{
  "balance_loss": 0.000777,
  "balance_bias": true,
  "tie_embeddings": true,
  "beta1": 0.95,
  "beta2": 0.99,
  "grad_clip": 0.5,
  "batch_tokens": [16384, 32768, 49152],
  "train_tokens": 292700000
}
Below are experts of layer 4 (counted from 0) of a mixture-of-experts language model. Rows are named gate (a neuron's input weights, with its number), up (a neuron's input weights, with its number) and show model dimensions 0-255. Each number is 128 + 32 x the weight over its row's rms, rounded and kept within 0 to 255.
Before each expert's rows: a language model's description of what the expert responds to; "mostly gets" lists some tokens that are sent to it at least half of the time. This comes from a sample of Wikipedia text that the model never trained on.

# expert 1
What it handles: Opening brackets and quotes
mostly gets: " (", " \"", "_{", "(", " '", " ["
gate0 [ 93 134 155 138  66 101 157 152  66 136 136 104 131 193 134 131 144 170  93 154 125 141  81 130 106 138  87 107 122 101 104 102  79  87 127 156 124  68 147 131 178 116 106 120 145 148  78 218 104 126 110 152 160 111 137 130 136 109  63 114 154 171  92 137 126  89 105 165 160 134 103 136  51 169 128 120 116 135  89 124 136 129  96 167 176  96 151 157  97 127 107 114  94 117  69 179 149 106 114  82 109 168  82 116 172 149 129  99 124 125 113 164  60 109 202 129 101  97  97 131 101  96 164 153 133 143 142  95 157  93 146 184 151 135 164 122 138 158 135 125 171 101 127 132 159 175 132 136 141 123 166 143 132 123 155 190 144  93 152 146 111 138 161 158 163 119  52 156  87 108 140 118 188  66 176 107 242 123  69 136 189 113  87 135  92 114 104 132 173 171 126 135 142 163 142 147 100 130 137 100 102 157 114 126 132 162 156 146  61 166 163 188 124 112 194 142 112 132 145 114  81 144 116 122 119 105 108  95 109  80  80 105 110 112  41 127 186 169  97  83 182 136 144 118 111 106 134 179 106 122 102 169 155 169 149 151]
up0 [ 75 174 117 120 134  88 169 141 109 108 119 171 143  85 138 122 144 128 145  83 112  53 119 135 147 123 108 165 132 158 122 129  86 134 131  72 159 145  96  85 135 132 148  85  77 110 127 118 132 143 159 112 116 116  90 152 165  75  96 109 124 148 111  89 123 110 182 115 171  88  88 160 160 113  81 155  59 166  73 124 126 174 100 191  88  70  98 133 173 162 178 104 156 111 124 101 189 187 145 141 139 184 139 189 169 141 159 226 121 113 106 115 112 157 131 103 133 129 152 110 119  98 107 167 106 127 142 112 163 149 134  88 135 115 161 118 170 117 116  90 152 166 128 102 108 201 175 114 132 113 110  99 170 118 174  90  97  88 180  62 158  97  98 121 152 103  80 128 145 112 137 162 135 185 146 165  57 125 123  79 123 125 167  78 149 139 137  96 119 153  57 151  97 103 109 117 105 134 125 181 107  96 168 147 144  81  34  94  90 126 154  84 173 182 142 108 100 137 155 128 105 114 164 154 102 107 132 106 190 142  89 140 131  89 108 150 146 126 182 113 152 106  91 113 153 155 185 123 153  94 184 163 165 101 153 129]

# expert 6
What it handles: Single digits and numerals
mostly gets: "6", "3", "4", "2", "7", "8"
gate0 [150 124 122 128 125 130 235 139 132 133 192 108 138  92 137 177 136 109 122 148  94 175 141 163 117 102 156 118 147  36 132 141 145 137 109 142 144 100 226 135  73 127 129 131 140 156 129 120 135 189 145 112 158 137  87 176  88 137 159 114 130 122 150 154 144 149 113 130 110 169 106 164  65 112 104 131 121 132 161  96  97 101 133  58 133 117 148 120  83  91  79 154 201 123 151  88  71 139 174 158  90 118 102 117 112 111 132 131 123 111 168 196 151 118 153 168  47  90 119 126 146 131 162 138  71  76 129 104 103  75 146 152  89 145 124  98  93 141  64  98 144 145  87 151 158 134 125 131  98 153 189  86 105 190 141 129 119 114 143 134 114 146 171 132  96 119 168 109 160 120 144 161 146 113 201 107  55 140 179 176  97 145  91  98 162 150 150 202 110 152 120  57 135  88 103 105  94 183 135 118 186 150 148 128 130 130  73 178  92 112 130  96 114  61 110 134 127 147 111 117 146 146 126 155 106 137 103 160 135 101 114 103 104 149 167 146 135 128 122 140  91  76 146 111  92 109 195  73 126 123  56 118 120  65 149 112]
up0 [117 128 184 119  90 126 144 146 182 117 133 124 154  73 111 170 157 138 163 147 117 149 132 180 143 105 165 124 123  93 144 158 157 179 112 128  86  67 190 109 155  83 148 151 166 144 133 141 128 137 114 120 138 214  73 146 162 146 195 111 102 101 107  90  65 112 131 183 120 151 177 165 154 146 143 149 104 121 119 116 118 197  63 108 125  90 196  86 130  53 139 136 190 107 138 136  89  75 182 158 117  68 128 140 157 170 125 150  83 152 138 155 140  76 131 146 119  49  96 182 102  98 101 111  84 107 167 121  88 152 118 114  94 167  77 134  64 180 112 125 159 123 102 106 150 159 129 149 108 108 166 102  94 157 126 134 154 153 134 169 154 177 121 136 112 120 120  96 164 158 128 151 130 175 170 173 138 139 124 161  66 158  99  91 102 186 100 116 125 125 163  69 122 142 113 133 134 170  87 129 131 172 154  93 134 166  88 125 119 144 118 105 135 128 165 115 121 134 126 131 124 117 179 159 105 116 118 186 110 128  42 100 146 126 103  65  87  93 137 136  50 111 162 139 147  89 151  88  71 134  84 157 120  76 121  97]

# expert 0
What it handles: Place and nationality names
mostly gets: " New", " British", " South", " York", " London", " American"
gate0 [ 71 178 137 108 139 169 123 137 100 160 157  93 109  86 124 173 120 107 150  94  81 157 173 155  98 141 100 165 136 193 167 160 170 128 139  89 167 128 167 166 113 138 127 117 109  96 128 122 112 127 115  99 116 129 138 139 124  81 122 176  69 140 159 193 197 156  71 140 201 153 117 156 113  70 171 107 198 127 138 202  84 115 122 127 158 108 123 108 117 183 162 118 119 145 125 111 117 142 152 161 127 162 154 149  79  94 111 122 132  94 137 129 138 173 151  82  72 104 101 144  87 169 136 126 153  83 176 122 141 109 149 139 141  80 179 144 111 154 203 109 126  74 139 143  98 143 130  92  88 167 170  90  86 132 125 129 183 133 121 135 134 113 133 146  76 137 154 127 120 106 122 126 122 153 186 123 127 161 145 153 174 155 123 134 143 146 146 112 150  84 198 127 121  87  95  80 117  92 120 148 165  84 156   8 183 133 177 112 106 111 174 118 158 165 117 148 178 156  74 146 129  86 118 114 140 125 159  63  73 149 120 162  91  99  84 135 172 148 122 138 169 123 150 146 173  95 101 139  47 143 136  88 178 118  76 123]
up0 [108  82 105 174  87 163 162  83 136 141 119 141 180 104 112 145 115 121 123 157 144  72 117  35  88 128 125  91 143 133 123  99 119 121  95 149 158 125 119 110  94 138 105 129 137 157 151  75 116 140 133  71  83 186  98 112 122  99 140 126 168 160 108 112 134  98 130 153 117 114 125 190 137 166 186 139 111 136 153  57 152 136 136 114 123 133  90 198 117 120  83 155 113 176 109 117 129  57 163 108 128 109 142 202 168 203 139 123 127 121 184  92 121 139 113 150  96 143 129 144 129 145 127 145 129 121  90 163 125 135 114 132 160 126  70 197 197 128 141  65 107 140 165  71 153 103  78 156 129 170 166 196 164 157 175  98 141 114 210 140  85 106 178 118 129 113 126 110 108 178 124 130 160 134 140 211 157 121 127  37  87 101 157 130 159 174 177 148 108 141 146 146  94 117 122  90 134  86  89  75 149 161 123 163  94  92 132 101 121 187  54  81 110 149 121  96 128  97 156 179 125 102 105 128 161 134  99 119 119 160 186 118  98 149 133  90 133  86 152 145 112 139 138 185 108 165 106 119 181 172 144 155  67 130 145 136]

# expert 2
What it handles: Possessive determiners and modifiers
mostly gets: " his", " their", " its", " her", "'s", " political"
gate0 [ 90 124 124 124  95 210 156 121  83 122 148 159  88 131 102 109 130 119 138 126 117  85 176 199 117 140 121 144 118 131 105 126  39 163 109 154 122  87 159 149  98 100  70 107 100  69  86 120 131 167 113 103 127 133 124  85 113 113 156 115  90 111 134  99  76  73 136 127 192 104  79 122 221 184 132 190 112 124 113 167 133  43 101 114 139 115 139 136 178 168 150  83 111 116 136 121 143 172 114 121 146 169 106 100 114 132  81 143 134 116 140  99 127  89 135 118  74  85 138 131 217 167 147 158 127 103  70 147 143  72  87 149 175  91 124 163  70 114 141  86 138 118 169 137 103 142 158 163  91 111 120 156 108 151 126 198 115 165 140 162 169 190 129 147 162  82 113 111  88 119 175 145 171 107 159 120 116 113 117 121 138 158 165  63 125 163 134 139 189 129 115 107 113 101  74  95 128 111  94  98 131  96 163 112 140  54 182 120  77 146 169 186 120 116 148 144 116 150 127 120 112 170 174 126  66 123 153  83 111 175 122 158 129 155 162 112 126 169 156 190 150 143 126  91 147 123 176 131  85 135 110 173 105  97 152 161]
up0 [131  94 107 114  92 138 131  97 154 101  99 120 112  95 122 161 148 109 134 101 125 131 175  99 116 117 104 166  95 139 125 162  45 148 112 140 122  80 116 180  50 104  65 129  77  43 130  87 134 159 147 155 142 139 124 128 129  90 202 133 132 100 111 120 109 109 147 190 178  89  47 117 192 201 129 171  80 112 135 139 156  93  82 116 125 123 149  91 186 196 164 109 130 127  69 123 138 172 155 102 147 204  90  89 163 116 128 128 137 116 169  76 186 100 145 111 131 117 140 131 153 134 161 144 158  84  89 152 176  34  76 155 189 116  89 140 128 142 128 122 142  80 182 171 172 146 149 182  83 106 102 136  98 172 159 150 123 166 147 177 170 107 168 101 189 116 153 141  93 118 124 108 160 102 131 152 109 121 139  73 161 153 151  91 143 145 132 142 152  73 103 120 135  82 146  89 178  95 127  97 150 102 175 126 139  83 160  93 127  93 172 123 121  97 119 152 106 156  82 125 131 173 175 115  88 103 140 118 141 141 113 128 134 184 113  92  81 126 147 164 127 127 180 129 158 109 142 149 122 139  95 168 130 128 107 141]

# expert 16
What it handles: Spaces before years
mostly gets: " April", " February", " November", " ", " September", " July"
gate0 [127 124  87 147 130 175 130  93 122 169 108 154  91 185 125 167  94 152 129 142 147 137 147 171  63 169 159 149 122 114 127  98  78 157 162 148 158 181  88  73 135 147  75 172  69 124  87 177 166  81 112 181  96 117 163 103 154 143 134 122 179 131 156 135 139 100 191 150 115 142 122 131 123  80 178 107 103 113 141 144  93  62 117 139 126  89  81 145 119 145  94 121 101 133 115 143 110  97 129 106 129 146  83 106 188 160 206 131 175 198 127 152  93 138 119 170 140 133  70 136 103 127 173 177 118 177 133 139 103 165 166  89 159 147 163 148 132 102 138 171 121  89 133 177 117 153  87  93 190 146 118 114 126 133 134 151 113 132 132  88 139 115 127 191 185  64 141  98 143 138  73 104 133 125 172 138 141  77  74 183 115 165 145 138  80  89  62  77 131 113 128 122 160 146 188 156 148 106 156 109 124  98  91  58 104 127  93 142 160 133 160 160 102 142 155 161 105 151 131 109 169 143 101 130 110  96 119 169 128  61 119 101 115  98 150 119 164  88 130 107  85  53 166  82 121 164  99 122 177 132 192 180 146 143 103 185]
up0 [ 98 127 125 139  63 192 102 143 191  97 106 105 134  87 103 137 148 108 159 117 167 150 105  74 116  89 132 160  92  49 105 111 168 171 145 109 120 147 152 164  53 106 106 150 134 121 109  82 138 126  73 131 172 146 109 183 133 120 150  39  92 137 171 151 117  82 102 179 150 190 134 109 133 177 126  93 151 154 110 134 150 128 123 109 117 155 156  54 142  96 121 173 135  71 119 140 173 146 132 136 163 137  95 126 113 113 126  85 121 193 119 118  90 173  52 174 174 138 126 126 103 126 127 128 154 124 134  84 128 157 193 161 158 158 124 125  80 147  99 132 123 105 145  47 153  48 163 103  90 119 140 135 121 116 139 132 145 166 176 178 143 145 134 100 133 128 186 122 144 151 119 164  76  86 150 123 143 177 175 153  79 193 130 143  93 156 145 121 143 167 138 142 125 123  94 141 132 114  58 133  54 121  98 106 139 138 125 152 149 154  96 214  98 188 161 150  79 169 114 111  92 159 119 136 100 138 145 140 103 104 154 112 150 115 148  94  90 158 114 132 114 132 117  82  78 177 111 121 127  75  96 153 129 128 123  43]

# expert 7
What it handles: Personal name pieces
mostly gets: " John", " David", " William", " Robert", " James", " Henry"
gate0 [108 146 166 124 162 129 156 143 128 143  90 107 130 215  91 100  76  65 118 107 196 155 161 111  96  66 122 115 145  85 201 142  80 154 125  65 144 146 149 138 116 116 117 166  81 123 168  82  90 152 166  97 183 112 150 120 133 100 224 124 154 150 107 116 167  99 143 186  87 162  72 146 115 103 134 103 159 124 193 148 133 143 132 125 137 110 112 129 149 152 133 109 128 128 227  76 113 110 105 111 134 114 145 135  90 139  93 135 166 130 164 113 153  81 162 133 117  73 120 138 114 146 119 113 103 122  82  98 131 152  95  20 189 153 123 137 152 147 129  91 118 119 122 129 124 180 111 156 121 159  97 134 115 189 106 200 120 143 152 141  30 130 148 141 176 184  98  93  58 122 155 117 162 104  92 132  79 141 168 162 144 154 139 141 126 148 133 150  45 105 151 163  80 110 155 132 102 141 167 134 138  98 110  87 126  92  90 111 128 127 185 107 141 108 129 145 101 135 128 120 108 140 122  89 143 178 128 120 104 111 144 139 141  64  97 123 146  81 155 125 123 129 131  78 205 120 119 149 143  57 137 162 108  97 105 148]
up0 [158 130 133 176 137 117  92 115 144 184 143 154 203 161  60 125 102 116 180  93 164 201  42  83 142 146 111 107 123  70 146 103 144 132 159 164 161 138 110 139 153 109 108 210  80 105 125 125 148  83 169 109 118 108  59 174 136 150 138  95 118 134 133 119 185 135 186  96  71 151 125 117  71  88 121 143 106 125 145 135 101 132 158 128 158  81 130 110 146 109 121 124 109 150 186  60 136 155 126 119  94 185 140 139  82 158 102 145 145 154 116 124 152  50 112 132 137  98 163 154 109 138 151 118 104  85 180 123 190 126 137  89 144 141 115 157 169 165 113 134 146  94 106 117 136 197 158 176 168 144 147  90  85 160 106  88 122  99 125  91  54 124 128 155 158 161  79 108  99 158 199 134 182 107 173 119 134  50 130  77 152 172 103 152 112  99  75 145  73 146 118  89  77 107 109 118 149 113 191 122 111 143 121 144 153 142 111 143 108 111 168 153 159 100 142 149  65  88 138 158 157 133 138 116 153 140 169 163 122  85 114 150 153 143 137 143 123 145 163 116 148 168  96  57 123  98 130  97  55 117 133 126 149 183 118 141]

# expert 26
What it handles: Articles and determiners
mostly gets: " the", " a", " this", " an", " same", " each"
gate0 [119 145 115 116  83 169 185 189 105 128 136  56 125 168 130 127 107  92 123 108 105 182  80 134 235 113 143 101  99 115  98  93 178 123  89  81  98 148 127 148 147  92 142 100 131 158 150 125 123 117 130  88 109  85 114 137 199  99 135 129 151 140 142 129 154 166 142 173 158 154 130 160 143 137 151 152 126  93 168 125 127 156 113 148  72 173 106 110 173 134 110 155 103 142 152 121 105 128 173 160  92 108 108 174  85 127  62 152 149 120  95 114 141 121 156 134 108 158  85 159 153 138 149 194  79 155 126 154 196 112 132 164 114  73 152 107 177 144  98 114  98 124 145 124 183 108 130 185 158  81 140  87  97 166 117  93 176  79 143 145 123 119 140 151 123 137 106  79 122 106 135 181 101 191 129 144 127 132 118 156 109 202 117  95 128 172 127 177 167 172 122 188  99  72 138 104 138  86 149 128 154 155  74 128 101 107 174  93 121  84 129 100  91 177 114 109 138  93 137  86 146 148 119  71 154  95  83 139 102 103  77 158 105 172 122 109  96 103  90 169  62 116 132  64 137  58 161 124 104  73  94 170  88  54 129 120]
up0 [ 98 157 117 120  62 158 121 144 121 153 161  66 135 165 127 141 138  56 127 109  80 161  90 173 198 106 138 122 119 119 133  71 205 159 103 104 100 110 122 154 158  98 142 104 135 146 122 126 125 113 131 106 120 113 118 145 172  56 105 133 137 130 147 140 148 153 140 142 130 182 149 195 140 156 150 143 133  88 153 101 131 107 113 180  50 161 118  99 156  82 133 144  91 155 150 116 108 133 194 173 129  92 119 164  96 122  68 132 135 100  86 141 172  83 157 152 119 149  61 141 143 159 114 170  80 166 116 120 172 105 122 130 132  68 144 118 148 138 121 138 112 138 149 150 165  90 166 170 176  82 140 113 122 224 109 105 151  69 114 110 167 139 140 159 128 123 112  83 160  98 124 200 105 198 150 146 139 145 164 146 140 152  90 114  96 150 150 135 149 203 119 155 154 102 112  94 153  93 182 136 124 145 104 131  91  80 169  49 111  64 118 117 120 144 145 140 113  82 137  99 143 141 154  97 159 106 119 140  76 116  81 127 121 169  89  73 117  84  91 186 119  99 140  83 136  78 163  75 124  51 119 146 101  69 100 108]

# expert 4
What it handles: Digits in measurements
mostly gets: "000", "%", "°", "′", " km", "°N"
gate0 [143 137  92 122 113 119 122  68 125 145 139  81  93 101 128 156  82 139 149  99 154 128 154 169 112 117 186 182 114 116 100 170  75 120 163 151  51 130 187 111 126 203 116 103 114  96 145 121 129 109 160 161 113 125 198 136 116 140 149 120 172 121 158  94 242 144 117 125 190 154  86 121 147 136 127 114  69 131 154 148 101 142 183 120 112 139 124 166 153 163 166 114 157 140 108  99 162 136 147 168 114 114 134 122  99 126 164 112 141 111 168  88 170 155  95 146 160 105 138 125 139 155  80 216 100 160 153  97  50  96 114 124  67  95 128 137 169 121 131 147 135 119 123 162 128 117 106 114 116  81 129 124 150 126 114 171 138  62 127  95 100  86 133 174 110  83 142 104 196 156 112 100 136 183 138 106 154 156 212  97 141 160 106 197 143 115 101 103 110  56 158 142 170  94 141 118 110 217  69 123 133 144 120 185 164 132 117 112 115 101 157 113 118 143 122 134  99  95  89 103 132 174  97  80  91 113 145 126  89 112 129 130  56 114  84  94 172 132 124 144 120 115 170 155 122 168 116  70 121 147 119 177 189 141  88  76]
up0 [169 115 128 121  75 100  81 131 158 138  96  71 134  77 148 154 114 134 147  73 118 116 176 196 133  69 143 169 113 129  83 107 104 123 121 152 109 107 137 149 106 171 102 144 117  96  78 133 148 100 144 150 142 136 157 109 143 116  97 115 130 105 110 105 181 131 137 121 133 106 131 134 179 108  87 122 126 117 183  87 123 125 137 156 144 122 125 167 129 119 206 156 163 108 120 131 123 154 115 155 166 124 155 106  73 149 173  58  75 135  86 155 108 146  77 150 144 143 151 171 125 117 159 174  99 166 179  81  65 164 158 123 126 143 151 142 156 138  57 129 173  86 160 147 191 106 181 106 118 168 145 115 136  92 159 110  82  92 134 115 134  68 151 124 106 111 165 108 158 111  96 103 147 161 147 154 156 149 188  91  93 165  93 196 134  73 168 146 109 122  96 107 117 137 200 141  87 149  49 141 144  93 114 174 141 107  58 124 167  74 135 122 146 167 165 134  75 124 105 180 110 139 124 183 149 126  41 125  53 135 129 125  78 148 171 128  65 135  90 136 135  86  99 152 128 178  97  68 153 172 149 178 165 138 132 129]